python train.py --experts_per_token=8 --beta1=0.9 --train_tokens=425700000
Below are experts of layer 5 (counted from 0) of a mixture-of-experts language model. Rows are named router (the router's row for the expert), gate (a neuron's input weights, with its number), up (a neuron's input weights, with its number) and show model dimensions 96-191. Each number is 200 + 20 x the weight over its row's rms, rounded and kept within 0 to 999.
After each expert's rows: a language model's description of what the expert responds to. This comes from a sample of Wikipedia text that the model never trained on.

# expert 19
router,230,175,184,219,192,174,188,210,220,232,186,183,228,160,196,233,233,206,184,236,189,219,212,217,202,188,206,244,223,204,202,218,221,174,226,195,201,192,172,237,229,220,192,207,189,202,197,149,205,181,200,208,198,204,239,199,231,175,187,180,188,170,199,194,168,213,169,236,219,220,208,159,188,226,169,212,200,212,211,198,170,191,193,205,172,240,196,187,203,205,213,212,213,189,237,195
gate0,200,191,213,152,197,176,197,220,239,207,218,196,225,164,198,191,234,207,180,181,228,222,182,211,177,184,248,192,172,190,224,196,195,192,184,210,198,232,208,227,177,215,196,205,207,222,189,174,227,206,205,180,217,183,187,213,218,201,200,181,208,176,152,176,181,209,197,140,248,179,260,202,200,223,219,208,174,201,203,203,222,213,178,210,187,203,221,215,220,205,208,200,199,183,200,204
up0,222,210,210,198,196,206,218,232,212,196,249,163,187,231,213,193,250,206,186,185,206,199,203,236,221,204,225,218,196,232,191,195,164,211,209,210,164,216,185,183,191,240,182,199,198,162,213,212,226,206,198,150,196,174,200,212,186,177,221,165,195,205,176,185,172,205,198,198,192,175,167,204,165,213,204,209,222,207,215,204,195,175,204,225,198,240,223,235,198,189,193,192,224,224,191,192
It responds to: Sentence-initial subjects and connectives such as It, He, The, However, while and and, often just before a verb like was or is.

# expert 4
router,184,202,187,215,212,167,212,195,214,191,210,197,215,177,162,205,202,203,173,221,159,200,210,204,188,202,183,212,222,190,193,198,207,192,247,172,198,213,175,225,221,186,194,192,198,217,185,149,182,190,217,217,176,175,204,179,216,184,171,218,208,207,217,184,213,175,179,201,198,226,230,186,232,208,190,191,196,210,212,173,195,191,193,202,178,211,209,201,239,173,196,190,224,194,192,182
gate0,191,211,216,206,205,190,188,213,207,217,213,192,223,194,199,196,242,157,202,203,206,171,197,234,169,220,197,217,201,193,207,179,193,203,199,198,169,219,164,216,203,189,208,178,225,211,194,199,185,230,169,207,199,195,202,205,180,203,232,177,194,188,206,276,226,204,239,190,208,169,196,210,195,203,222,196,216,187,199,168,194,219,230,214,209,216,199,177,245,226,190,203,207,206,199,181
up0,217,196,247,202,204,203,215,194,189,177,214,202,180,199,175,217,205,233,198,215,174,210,197,201,204,196,207,236,197,217,195,192,187,211,220,196,184,195,154,213,222,199,188,207,202,194,198,180,204,187,233,180,221,197,201,203,187,225,202,194,193,212,187,170,168,201,203,196,225,197,196,217,225,183,193,168,213,203,214,226,258,202,165,173,165,200,217,219,217,211,202,190,193,211,191,251
It responds to: First sub-word pieces of split words, usually consonant clusters after articles, such as sp, st, ch, ref, isp.

# expert 36
router,206,226,213,190,166,196,176,197,227,180,227,158,225,182,151,202,197,229,189,194,218,198,208,211,211,207,171,201,191,156,202,195,228,169,229,179,204,225,181,238,198,171,207,211,170,164,192,177,184,192,194,244,186,184,211,219,229,191,202,191,219,224,215,177,170,186,198,179,222,231,198,200,231,222,197,206,196,194,201,175,187,201,201,202,224,200,217,223,197,196,223,199,206,208,200,211
gate0,223,197,180,178,171,205,207,213,191,205,196,179,161,188,186,190,228,204,193,196,231,210,184,169,194,164,183,222,208,185,231,222,241,181,197,172,180,212,201,212,203,217,177,231,198,201,200,191,202,176,216,198,195,214,197,208,174,225,233,217,218,205,171,222,203,192,178,221,203,193,180,199,176,197,206,158,221,179,178,224,196,205,155,201,227,214,245,201,206,222,180,180,212,213,208,185
up0,186,184,163,191,198,195,219,198,147,193,186,178,155,274,162,226,234,192,224,192,198,162,188,199,197,228,192,215,217,199,235,165,235,187,183,211,191,195,178,209,198,232,188,215,163,215,196,205,169,238,177,201,195,208,190,199,204,196,183,194,167,184,198,211,224,163,201,228,197,217,176,184,230,210,200,220,230,198,199,189,203,214,223,204,210,164,164,178,183,199,191,208,245,196,193,183
It responds to: Month names in dates, "year(s)" in time spans such as "fiscal year", "twelve years", and ordinals like first, second.

# expert 63
router,184,193,184,177,186,159,201,215,210,209,212,192,203,219,169,201,182,214,229,194,199,204,194,199,175,193,203,228,175,172,220,216,225,153,240,190,204,218,181,205,223,163,213,215,201,218,194,202,171,188,202,240,164,228,192,176,204,208,180,217,216,179,224,226,204,185,202,183,192,204,205,177,219,226,217,222,206,194,190,213,215,198,167,180,211,206,163,208,217,224,210,216,222,183,215,181
gate0,242,214,176,219,197,182,157,195,208,185,215,178,205,198,189,196,168,212,199,195,187,174,204,200,186,214,215,235,187,165,201,163,181,204,218,178,228,237,183,203,217,204,191,203,213,191,189,184,189,210,186,184,170,182,178,160,204,176,235,192,213,200,217,219,204,156,177,210,188,195,206,205,205,186,214,254,206,219,199,208,240,216,195,184,216,208,190,195,232,212,195,181,246,206,212,189
up0,171,200,201,207,218,225,224,213,207,191,202,212,234,230,217,184,202,219,208,194,209,216,207,168,239,248,201,199,242,219,186,201,193,205,204,172,218,203,178,195,216,210,169,196,196,219,196,224,151,186,228,168,185,212,173,173,227,179,201,194,213,177,175,182,191,207,166,224,195,195,216,218,161,231,180,200,220,223,206,207,218,175,193,199,200,208,184,223,188,205,214,182,207,179,201,191
It responds to: Middle or final syllables inside names and rare words after a capital letter, such as ure, le, al, ore, ue.

# expert 35
router,212,199,212,208,176,183,209,203,243,194,205,232,194,207,175,182,199,211,193,217,184,184,238,207,199,189,193,217,172,165,210,205,195,187,251,199,196,193,174,213,203,195,215,224,184,177,200,146,199,187,184,225,176,168,249,195,228,207,199,216,220,192,181,189,206,219,204,220,188,246,197,162,206,226,184,189,197,195,201,179,199,192,199,193,196,212,193,200,218,177,206,248,201,216,219,166
gate0,187,225,204,196,201,196,206,235,209,180,191,202,188,178,197,211,209,179,212,187,192,219,235,200,229,209,230,152,164,202,210,157,182,214,203,231,161,213,197,218,225,174,207,225,193,227,209,178,167,212,194,211,176,219,209,213,200,194,180,194,215,163,204,200,222,208,190,210,205,197,193,190,248,174,192,210,193,180,234,162,209,206,192,217,191,223,200,187,232,152,214,173,214,201,201,214
up0,191,170,196,202,207,202,183,241,227,184,226,210,210,210,177,252,216,181,234,174,193,168,185,210,215,203,173,227,219,227,208,245,186,186,205,198,201,195,166,195,190,192,217,195,181,228,233,210,203,180,227,206,164,190,188,182,175,170,197,218,189,194,202,234,212,175,191,195,200,210,241,227,195,166,229,174,173,190,181,204,219,203,193,183,195,197,220,181,200,182,215,177,196,225,191,200
It responds to: Years and name words in sports and institutional contexts, such as 2016, 2023, World, United States, European, League, German.

# expert 38
router,171,200,207,216,192,177,183,220,228,201,210,186,227,180,159,218,205,203,187,207,186,220,190,193,208,189,181,222,194,185,222,215,202,186,241,166,214,217,161,217,216,187,219,213,200,202,217,173,201,183,178,257,201,209,193,192,216,186,199,202,223,212,194,196,187,200,215,220,208,222,226,184,224,215,209,208,198,207,163,165,190,194,182,224,174,219,228,212,209,190,204,227,232,204,204,179
gate0,195,203,203,208,213,225,203,237,202,181,213,225,201,183,118,204,226,204,233,173,216,228,203,169,184,167,207,217,212,196,210,187,173,203,235,187,208,185,180,181,201,194,179,200,197,205,179,191,217,219,215,236,197,220,182,204,182,177,209,208,231,218,185,169,243,208,194,190,186,239,160,204,191,184,185,212,180,173,220,212,207,206,216,232,217,205,219,199,187,188,234,218,186,176,212,193
up0,202,248,216,223,220,207,189,180,156,196,226,202,217,213,201,221,208,215,197,205,194,166,197,214,197,264,220,182,169,176,160,214,200,206,192,209,194,199,166,189,173,182,193,202,216,209,155,183,210,181,217,172,187,213,212,191,181,185,162,221,183,177,216,223,205,198,245,170,180,202,227,213,179,230,192,215,204,225,163,194,189,186,219,180,192,218,198,214,205,196,208,199,179,228,195,185
It responds to: Temporal words such as on, during, after, until and month names in sports match reports and dated biographical events.

# expert 58
router,183,215,205,182,182,185,231,211,200,207,195,229,219,170,203,228,187,158,237,195,195,207,214,216,178,219,201,173,195,176,210,190,237,201,247,154,210,212,192,228,209,192,214,160,199,206,211,173,223,172,220,226,188,198,201,140,218,190,182,197,224,204,220,186,194,219,186,161,183,242,214,201,211,207,224,198,192,162,170,178,216,189,205,176,205,186,206,179,197,212,210,228,185,185,206,170
gate2,197,199,196,218,183,215,221,199,187,204,171,215,210,207,198,185,191,186,191,223,245,202,207,180,233,191,217,191,166,204,208,185,168,202,186,189,210,178,194,152,237,183,178,192,174,225,208,211,183,204,208,167,174,177,206,188,195,191,208,209,191,191,180,191,204,228,181,200,216,215,215,186,185,170,217,207,189,164,203,193,204,198,193,239,204,218,228,180,184,197,215,169,183,218,204,199
up2,145,207,231,193,206,235,198,149,171,201,187,203,191,185,205,211,201,185,218,200,227,204,188,171,209,216,240,180,189,167,204,178,175,208,210,169,194,192,196,198,221,163,206,197,216,201,160,209,203,216,191,168,211,201,176,173,232,208,206,207,175,200,195,220,201,255,193,187,240,204,192,218,188,161,212,207,207,189,193,209,207,215,235,174,191,184,183,219,190,186,207,189,206,208,204,224
It responds to: Pipe separators, numbers, dashes and semicolons inside statistics tables, such as vote counts, race times like 3:, and season records.

# expert 42
router,219,212,209,175,193,195,220,215,232,206,216,217,187,200,194,221,181,216,175,223,203,171,205,196,204,187,170,221,182,203,213,197,231,167,279,174,210,237,195,209,217,216,216,211,197,222,217,149,178,193,178,191,173,236,195,195,235,225,159,164,232,217,223,175,153,216,204,175,177,225,212,194,209,202,202,199,213,206,206,185,178,212,217,185,206,203,209,174,226,180,214,237,193,182,219,181
gate0,170,237,199,187,186,183,232,185,207,207,203,198,234,183,186,198,228,181,223,176,184,210,191,189,181,186,223,181,185,185,236,195,202,212,185,229,179,217,176,185,201,189,163,210,184,239,191,175,220,171,233,247,195,173,223,200,206,198,180,211,188,196,222,186,170,252,193,223,182,228,236,202,153,189,191,212,179,192,232,181,232,196,187,228,216,207,235,172,192,169,197,187,202,182,217,186
up0,218,208,212,218,185,212,207,189,226,203,208,202,209,181,229,206,181,182,199,178,203,192,185,199,211,212,191,233,207,229,179,187,198,209,182,184,173,178,182,197,205,158,206,216,190,191,193,180,176,205,201,223,213,187,159,178,205,205,192,196,195,234,180,177,242,198,209,228,207,213,213,182,193,182,199,159,152,189,234,174,217,160,212,156,213,180,213,190,204,181,180,191,205,200,198,216
It responds to: Inner pieces and capitals within surnames, team names and acronyms, e.g. Kau-f-usi, Whe-at-ley, H-ick-man, Be-itar, A-RI-A.

# expert 1
router,179,196,200,185,180,199,208,207,210,190,198,179,205,175,167,190,194,180,191,206,180,217,176,188,172,191,231,204,184,211,218,215,197,175,270,171,207,227,163,209,206,211,215,192,172,178,203,207,196,185,210,189,189,178,231,184,209,205,179,213,207,204,219,187,174,216,179,222,205,214,213,150,220,210,200,211,222,175,222,190,207,164,187,164,212,210,178,188,215,189,221,233,169,204,196,160
gate10,205,247,223,191,231,179,180,222,200,225,178,225,226,192,195,159,186,212,163,210,194,197,179,198,188,177,164,227,208,189,179,225,211,180,178,186,205,182,195,213,231,211,170,246,206,222,151,224,177,220,171,186,205,209,213,202,207,195,207,199,195,186,254,201,149,185,189,209,192,242,201,174,238,209,197,207,201,188,200,204,200,191,211,208,198,209,205,186,183,194,222,202,195,225,176,201
up10,212,224,223,181,202,214,180,181,188,222,187,228,189,227,258,182,220,204,198,219,218,214,180,200,200,188,191,209,189,202,206,236,211,207,201,189,178,212,188,192,234,207,195,208,179,217,205,198,183,221,182,182,189,161,220,203,216,222,208,231,158,188,221,181,181,213,216,174,210,186,184,204,229,204,183,236,207,190,190,220,223,180,222,199,230,168,213,210,196,204,217,226,209,193,224,228
It responds to: Pipe separators between cells in sports stats, discography and review tables, plus result codes with semicolons like 0;, W;, L;, A;.

# expert 61
router,203,197,197,160,212,161,224,220,196,204,213,225,227,212,164,209,215,210,193,227,195,198,223,213,194,189,196,192,212,155,242,212,231,149,242,167,181,188,175,260,230,189,212,190,199,200,179,204,179,187,221,192,222,206,215,192,200,178,157,199,233,210,202,213,193,184,203,217,197,203,205,184,194,223,181,223,227,197,224,161,196,226,213,185,187,219,229,176,196,171,199,219,231,177,196,186
gate0,182,222,175,214,191,170,213,222,224,220,228,214,174,190,196,195,201,192,177,222,163,212,228,228,208,190,171,236,211,187,194,219,171,236,185,205,205,170,202,237,205,183,182,226,192,187,186,209,205,212,194,209,187,212,222,196,196,180,201,231,204,190,185,182,192,200,208,225,182,182,200,205,189,209,187,207,209,199,226,208,169,189,173,221,249,203,227,191,208,219,221,192,195,182,176,208
up0,196,178,192,201,230,174,216,200,199,231,205,210,211,186,219,166,220,206,207,204,193,223,199,171,254,208,203,198,220,166,229,183,188,183,211,175,211,185,195,192,188,179,217,208,186,177,180,225,178,190,205,179,211,220,195,204,168,172,175,212,219,191,187,200,181,175,198,218,231,152,193,212,191,217,195,214,189,207,220,193,185,187,185,194,196,188,220,194,188,164,203,185,214,197,186,205
It responds to: List-item hyphens, pipes and infobox labels like Born:, Genus:, Species:, Height:, plus sentence-final words with periods in prose.

# expert 56
router,190,197,184,217,174,167,212,237,200,186,157,223,227,190,182,194,200,179,206,214,198,199,202,199,201,227,185,167,181,185,225,185,225,211,216,162,211,207,170,258,219,201,223,198,182,170,191,169,191,182,194,200,176,219,204,194,215,208,172,199,206,214,202,189,182,194,215,183,197,217,197,177,236,225,228,182,198,172,196,178,181,185,215,209,204,215,229,187,197,184,221,213,198,166,207,176
gate0,182,219,202,187,173,184,180,205,233,178,208,199,223,191,199,187,219,195,223,192,202,237,147,176,179,206,160,228,204,189,201,199,208,189,213,184,225,184,216,227,205,193,184,187,185,210,220,182,182,199,182,227,209,186,210,190,233,160,197,168,203,194,210,184,200,225,205,199,241,209,193,198,199,198,201,202,214,218,211,122,229,198,220,200,192,210,253,200,197,196,208,198,212,206,174,169
up0,196,220,180,225,173,194,195,193,189,194,202,196,187,220,207,233,244,187,202,212,214,193,197,204,180,189,190,199,181,220,192,199,185,186,200,152,172,205,159,190,195,182,194,218,193,208,208,168,194,228,212,213,195,185,199,193,145,202,205,234,210,231,183,198,231,201,225,173,214,193,202,217,198,248,183,185,202,222,173,239,173,202,214,217,236,218,183,213,240,190,200,219,184,198,199,178
It responds to: Determiners and quantifiers such as this, other, both, two, all, such, several, used in general expository sentences.

# expert 6
router,201,219,173,192,228,208,222,210,204,201,198,180,188,217,168,198,205,219,195,215,194,215,183,213,224,188,199,208,203,198,211,216,209,166,258,150,173,189,173,210,211,195,208,201,207,201,199,129,172,192,212,230,199,216,189,166,209,196,148,208,221,203,208,184,147,214,192,222,215,211,225,161,218,235,209,212,223,205,183,224,163,208,180,175,198,208,208,188,200,199,192,218,200,183,187,162
gate0,175,180,204,207,177,207,232,200,212,191,191,232,196,193,196,169,203,207,195,200,187,181,197,209,201,206,213,176,178,208,197,204,185,200,219,181,171,180,178,226,200,170,199,230,176,183,189,163,211,223,239,225,187,215,219,211,187,242,230,200,197,203,186,207,155,205,190,212,203,213,203,200,214,222,202,156,173,206,208,183,191,227,190,201,201,213,165,159,210,208,248,216,181,180,201,194
up0,201,206,205,220,182,199,217,217,204,179,175,192,194,185,214,242,177,187,213,180,223,232,195,206,197,202,219,209,198,193,217,212,214,205,162,251,200,190,191,186,199,220,196,163,199,189,178,260,200,193,195,196,170,215,172,194,205,184,212,203,196,186,174,200,199,177,209,190,183,182,183,203,207,214,193,243,184,158,180,169,201,178,207,223,228,170,217,240,209,198,172,164,247,206,224,222
It responds to: Word pieces inside non-English names, mostly South Asian, Slavic and African, e.g. Z-ind-abad, Os-ip-enko, Mos-add-ak, Chen-n-ai.

# expert 3
router,204,209,184,203,183,188,181,224,215,218,217,214,212,189,192,181,201,187,193,229,195,212,218,220,181,179,188,224,173,192,211,214,251,194,209,145,184,212,190,229,235,221,202,201,188,216,210,145,198,163,179,228,169,190,210,208,203,174,207,205,221,199,190,194,175,215,175,222,206,183,206,176,201,185,189,178,184,191,217,170,159,219,204,202,213,227,186,175,203,203,220,195,204,186,223,205
gate2,207,187,196,234,192,203,190,186,165,211,212,217,210,177,198,204,185,221,204,220,219,203,207,188,217,170,206,219,208,198,219,208,201,199,226,174,215,183,193,207,235,179,212,223,228,211,214,188,214,173,174,222,189,194,209,222,227,203,207,195,176,161,205,233,147,251,157,208,170,214,206,170,225,189,183,200,206,224,203,188,182,191,189,212,182,196,198,210,229,202,228,172,175,201,193,201
up2,175,220,204,173,189,199,225,218,210,184,206,195,192,247,228,190,223,165,229,201,172,207,205,242,201,225,177,187,182,204,177,196,174,179,197,208,212,215,182,206,180,213,198,196,195,175,190,215,201,196,238,173,229,230,224,176,210,178,194,174,186,248,195,189,250,169,221,178,224,221,180,218,172,195,212,201,184,164,215,167,214,195,211,180,233,209,185,181,191,209,218,230,174,192,208,194
It responds to: Conjunctions and commas that join clauses or list items, such as and, but, which, who, while, and word-final commas.

# expert 43
router,212,182,163,194,187,177,236,200,192,220,217,188,214,203,209,175,213,206,211,219,190,228,210,235,207,228,221,211,189,226,214,202,204,170,222,182,192,205,182,214,189,221,214,166,207,169,206,150,197,194,205,206,204,156,244,170,218,178,191,188,213,195,209,197,187,172,179,183,214,215,202,191,204,251,210,183,191,200,207,206,198,200,204,197,201,200,223,164,173,207,220,206,209,187,181,183
gate0,204,241,184,206,179,209,182,212,203,178,210,195,173,201,211,242,206,221,174,214,192,185,183,200,212,196,221,227,170,180,172,230,198,199,192,202,200,197,183,211,236,225,199,175,213,204,173,179,210,214,185,235,202,187,193,216,207,156,202,248,195,182,244,199,206,229,176,220,197,221,209,191,201,226,207,219,254,197,214,241,188,203,225,170,207,237,195,180,217,213,201,188,211,185,220,229
up0,220,190,192,200,174,185,209,221,202,213,203,229,230,187,211,180,191,189,203,201,182,201,232,187,228,204,196,202,159,212,203,222,182,194,190,233,191,185,227,201,198,183,210,209,206,183,192,193,202,212,214,196,220,229,185,209,222,205,241,208,184,200,202,200,201,197,187,224,193,188,207,209,178,222,196,194,165,189,156,199,190,238,210,208,231,208,218,191,193,210,186,203,156,200,228,251
It responds to: Pronoun subjects and following verbs like he, they, was, has, also, and the word See, especially in See also headings.

# expert 31
router,181,202,194,199,204,191,235,184,189,223,186,225,201,207,184,186,219,183,209,206,231,212,199,216,199,180,196,195,196,190,211,199,226,165,246,193,198,185,195,240,214,228,214,190,197,193,180,187,198,180,204,203,209,232,164,168,213,193,183,224,243,192,208,210,203,204,194,198,208,202,199,194,197,218,164,200,207,193,177,160,205,213,198,183,205,216,205,188,204,227,234,187,216,166,200,168
gate0,162,178,193,205,215,187,207,206,238,206,197,201,189,171,194,207,213,196,199,194,173,221,167,180,190,225,212,184,210,233,192,167,177,225,200,214,210,227,207,189,188,189,237,206,202,224,156,181,191,238,194,209,198,209,194,228,212,181,197,189,238,180,192,175,199,200,187,170,197,197,201,182,218,220,184,248,182,234,170,208,212,243,188,185,193,191,194,217,241,213,215,207,140,194,191,180
up0,175,162,233,198,218,216,213,170,201,221,217,187,196,178,216,170,214,216,161,209,206,199,224,200,174,225,188,194,211,208,223,249,201,218,205,196,211,186,163,189,202,238,213,213,216,197,177,203,163,201,216,182,228,193,204,206,192,226,228,223,178,174,179,209,152,209,192,219,216,158,200,198,179,193,188,213,183,201,186,240,209,257,203,200,197,206,214,188,207,233,179,185,198,154,206,202
It responds to: Commas, semicolons and dashes ending names or occupations in biographical lists, plus labels like Born:, Genus:, Phylum:, e.g. Singer;, educator,.

# expert 13
router,193,195,184,191,207,173,185,197,229,208,198,212,212,209,201,176,242,169,186,209,215,231,188,162,180,205,213,201,212,179,231,218,210,172,275,194,182,192,170,203,203,222,250,222,193,187,179,158,174,178,223,220,192,205,212,190,203,171,163,203,189,195,177,202,177,220,216,202,196,202,185,181,203,223,193,240,206,194,205,200,177,187,190,193,198,197,185,173,184,188,228,194,231,194,208,197
gate0,165,194,191,231,203,231,213,191,178,215,207,196,189,190,175,230,212,219,201,195,222,209,196,237,225,212,151,217,169,217,198,198,225,158,234,199,211,217,175,176,185,221,196,210,211,197,191,170,181,160,183,227,164,220,180,185,211,234,177,201,207,214,187,197,190,233,226,262,193,217,224,201,212,183,170,184,219,221,212,187,227,181,223,190,190,208,207,202,177,176,194,186,200,187,205,184
up0,225,220,154,201,199,200,214,203,175,205,204,187,186,204,217,169,185,181,227,211,197,195,171,210,212,226,180,224,194,211,234,211,179,202,209,165,207,228,219,216,193,219,271,207,203,207,184,190,231,186,201,184,178,208,221,200,206,193,203,224,216,203,169,230,165,239,186,218,214,191,181,188,236,188,198,194,192,202,191,198,204,176,175,176,207,211,210,184,222,181,186,185,203,203,202,181
It responds to: Inner and final pieces of European personal and place names such as -ley, -son, -ford, -ville, -ington, Auxer-re.

# expert 24
router,171,195,178,216,188,179,225,229,213,179,214,174,225,199,211,161,209,194,213,225,202,212,167,210,202,199,201,194,156,202,216,208,211,194,201,162,189,205,171,256,237,222,215,215,230,172,223,126,202,194,184,232,196,161,215,191,199,209,179,205,204,178,202,173,185,208,180,211,180,202,204,175,176,221,212,205,226,190,224,216,216,223,216,188,222,218,231,182,182,197,194,199,206,169,215,173
gate0,172,197,178,191,181,189,208,191,188,174,238,223,179,186,227,215,208,221,209,173,178,198,198,212,251,214,225,203,224,194,180,195,165,199,198,194,171,171,183,179,199,199,207,218,183,200,194,170,221,178,225,173,200,218,219,199,205,193,205,213,174,226,198,217,214,232,203,244,216,201,220,181,202,251,238,178,214,193,215,170,191,190,209,199,186,203,249,202,202,185,162,210,204,213,193,165
up0,204,234,173,211,190,188,202,178,210,172,171,181,181,199,222,199,219,177,199,156,186,193,186,217,204,191,225,191,205,182,177,235,188,193,180,209,178,169,214,188,225,213,191,198,155,233,199,166,216,173,217,214,193,199,193,186,215,194,243,213,181,211,203,191,221,157,180,214,199,214,216,187,205,197,203,223,198,164,219,202,221,195,236,216,193,177,197,208,180,181,190,195,206,214,180,179
It responds to: Function words of the verb phrase: infinitive "to", was, is, been, would, not, can, the n't of aren't, and subject pronouns.

# expert 18
router,200,214,195,223,230,166,241,217,205,218,225,188,185,181,175,220,191,192,184,223,195,210,185,190,183,194,202,187,216,199,200,221,230,178,264,179,202,204,169,227,220,194,203,196,208,213,183,145,164,206,186,243,173,189,197,161,191,216,159,180,192,208,182,201,179,191,194,190,186,177,216,203,223,199,191,212,212,210,211,188,201,155,207,179,183,201,217,182,220,197,205,153,228,213,183,171
gate0,208,250,207,214,211,212,196,199,179,227,182,180,215,214,210,174,230,208,211,183,240,214,198,215,248,187,200,217,189,217,237,196,174,192,191,211,214,191,183,213,207,198,200,152,159,204,169,187,204,222,190,229,223,190,159,184,183,152,189,187,223,166,173,174,220,234,239,270,203,187,203,192,201,231,208,190,188,198,205,187,222,227,184,165,204,182,213,194,208,236,216,191,178,189,198,177
up0,168,194,237,222,214,231,179,176,185,215,236,190,213,191,215,190,220,217,224,181,185,196,198,194,232,159,202,168,231,198,192,226,177,204,178,199,204,175,190,161,193,198,215,216,190,176,184,195,208,238,202,224,204,201,203,227,188,167,161,206,219,202,199,164,194,197,217,192,189,201,211,202,198,212,194,217,192,210,236,239,161,225,190,199,164,167,166,168,200,216,195,203,232,178,152,214
It responds to: Opening or middle pieces of common English words split across tokens, e.g. sp, con, comp-ens-ation, rang-e, convers-ations, enem-ies.

# expert 47
router,202,209,194,209,191,182,183,210,211,206,208,240,201,169,190,214,161,178,192,220,178,185,203,212,184,207,214,178,183,210,230,180,179,173,238,193,205,214,212,228,195,213,202,181,198,215,198,184,196,202,184,212,178,196,206,152,214,198,188,182,215,209,224,178,197,189,184,195,170,207,213,180,204,182,225,232,198,185,183,198,222,199,194,200,208,179,193,195,214,220,212,205,168,176,194,149
gate0,182,172,193,177,197,185,193,221,201,229,214,251,205,174,176,194,202,203,204,168,198,210,207,221,237,192,168,224,239,182,170,177,206,217,213,201,187,227,165,222,180,173,201,216,197,184,209,209,198,181,214,198,170,212,200,167,162,195,187,230,161,199,188,221,182,219,189,205,207,192,221,215,207,194,247,195,229,215,194,169,183,209,205,219,201,203,236,157,164,184,200,203,233,238,217,217
up0,211,221,187,234,184,187,199,205,205,224,225,222,191,200,197,214,167,213,175,201,204,197,174,212,207,191,200,185,203,213,172,207,181,192,237,191,191,217,186,225,250,199,168,203,189,198,178,202,201,157,186,210,173,183,160,189,201,217,146,187,202,191,238,216,208,202,173,206,177,203,224,217,227,202,230,250,221,220,166,203,189,229,211,189,202,228,208,224,239,187,185,193,200,174,186,180
It responds to: Pipes, line breaks and numbers closing table cells and rows, plus See also headings and scattered word pieces like che-ss, c-ot-ton.

# expert 57
router,182,197,210,199,183,163,222,196,204,230,186,218,223,196,200,204,212,175,183,212,194,198,214,211,202,178,200,205,211,190,210,186,184,123,255,170,202,210,193,214,197,215,241,200,153,190,186,211,202,174,205,202,211,210,200,163,210,180,171,199,236,211,188,177,207,229,217,209,206,204,203,199,186,218,206,236,212,166,188,169,199,183,202,161,190,176,186,190,226,189,229,208,204,154,211,173
gate0,213,182,212,189,196,189,182,205,236,182,194,206,216,197,212,200,226,203,193,202,172,222,165,217,174,198,206,202,200,229,209,170,186,193,198,175,199,176,183,196,225,181,195,207,204,193,216,200,223,165,165,193,172,165,216,182,216,159,217,218,196,177,209,199,193,244,197,192,191,205,190,207,165,227,226,195,207,194,202,136,207,184,176,200,198,193,177,186,208,187,231,204,193,194,184,234
up0,212,180,231,196,208,242,246,190,193,200,180,256,194,209,217,178,224,194,216,219,183,221,200,199,187,214,160,179,200,182,186,200,211,175,212,218,206,189,209,225,183,192,225,209,182,187,203,206,204,161,174,198,216,196,176,184,198,232,222,214,192,189,210,179,183,221,217,216,202,225,224,191,178,243,191,208,216,219,195,217,213,197,186,198,194,197,192,202,196,196,195,232,208,184,170,190
It responds to: Pipe separators between cells in stats and election tables, plus infobox field labels like Born:, Label:, Total:, and W; L;.

# expert 20
router,209,213,197,190,201,187,201,229,219,207,209,227,200,216,188,158,232,195,172,254,190,195,216,199,188,191,173,212,185,188,211,208,206,183,249,176,199,227,197,209,225,187,212,212,185,189,180,178,180,222,205,215,177,203,216,192,227,188,200,201,208,235,205,184,206,219,217,216,188,213,202,195,223,199,202,217,206,193,206,198,166,223,200,158,221,208,190,191,238,201,229,237,216,198,220,162
gate0,198,213,184,243,187,203,205,189,252,179,220,197,232,188,182,213,192,181,199,217,243,186,189,208,182,162,179,198,127,195,219,200,229,204,196,210,167,215,183,221,170,221,222,206,170,201,197,142,220,204,206,177,185,172,183,190,201,192,218,220,198,195,204,199,189,201,227,221,159,190,232,185,212,178,211,204,180,200,202,180,233,228,210,195,223,250,174,197,193,199,218,203,237,202,215,173
up0,207,223,213,211,191,224,213,202,209,172,226,213,234,222,206,215,201,228,195,227,210,163,217,185,188,224,167,164,219,212,194,170,235,188,198,184,160,237,187,212,177,155,200,206,201,224,177,179,154,222,216,182,187,164,230,202,196,170,176,220,199,214,207,195,205,165,211,232,195,194,206,217,188,195,194,179,184,222,227,199,196,214,179,215,206,206,199,166,205,200,180,194,174,221,209,220
It responds to: Single capital letters and acronym pieces (A, CA, PA) inside codes and model names, plus line-initial hyphens in See also lists.

# expert 29
router,224,181,164,218,201,157,212,220,223,181,221,223,187,178,197,200,209,188,168,221,161,216,228,200,166,187,204,187,227,178,204,210,206,197,221,204,212,207,191,226,195,186,194,215,212,222,188,151,202,183,223,219,174,153,183,174,202,191,170,230,224,196,216,175,177,204,196,219,214,200,233,200,203,222,223,228,219,190,211,193,219,214,201,221,189,202,196,176,190,190,197,154,214,171,167,189
gate0,194,203,216,168,221,194,194,218,224,199,213,206,146,185,192,224,232,175,198,185,147,202,197,192,190,172,196,209,208,199,211,197,195,216,198,205,143,183,191,182,175,234,221,216,199,179,200,176,211,217,209,207,171,192,176,215,214,173,175,223,190,194,229,217,210,189,199,198,191,208,182,196,204,217,205,192,168,200,201,214,155,191,262,201,198,191,205,184,188,217,245,210,173,201,213,218
up0,188,227,229,209,149,223,207,223,171,231,199,203,229,217,224,199,205,179,194,204,246,194,173,204,186,170,200,181,187,199,207,183,202,177,221,187,175,225,209,231,196,189,212,167,214,205,200,180,192,176,173,205,230,226,229,190,194,199,214,184,193,222,183,177,231,196,194,169,186,182,172,210,189,225,177,211,231,195,179,210,218,198,179,202,230,215,220,207,217,210,189,197,236,216,218,189
It responds to: Pieces of ordinary content words and adjectives in prose, such as short, light, high, sever-ity, att-ent-ion, quality.

# expert 40
router,210,184,193,212,223,190,219,193,232,211,211,210,206,202,191,207,220,183,185,225,233,210,191,188,208,202,213,192,199,169,202,189,230,152,239,170,184,197,182,212,183,221,224,212,184,177,202,170,183,212,210,198,212,195,216,193,214,175,187,202,192,170,171,188,182,199,209,187,193,225,210,166,215,222,175,203,230,204,210,180,190,222,228,176,171,240,173,178,216,185,213,175,220,199,216,186
gate0,182,233,214,176,201,192,188,187,168,178,212,189,225,226,176,227,217,215,191,205,221,190,187,221,203,232,209,178,193,180,155,197,198,188,211,227,201,174,157,207,200,184,195,218,202,203,209,235,215,176,204,235,231,224,202,216,228,202,173,196,213,228,184,207,221,197,209,208,191,204,187,175,191,201,178,188,205,175,205,179,227,213,203,199,221,213,200,175,197,183,220,181,207,169,204,224
up0,213,196,187,240,196,211,207,203,196,214,183,200,226,225,234,219,228,209,206,232,282,225,210,193,183,185,161,191,220,204,193,203,256,179,213,164,204,216,180,211,159,203,210,209,210,221,201,170,177,198,219,198,200,204,188,187,174,214,203,173,190,192,219,193,180,193,232,222,216,204,171,196,193,184,206,189,184,230,199,198,189,196,210,220,191,168,210,229,176,218,161,193,196,202,198,211
It responds to: Given names and name-internal pieces of people's names, such as John, Robert, Henry, and endings like enson, io.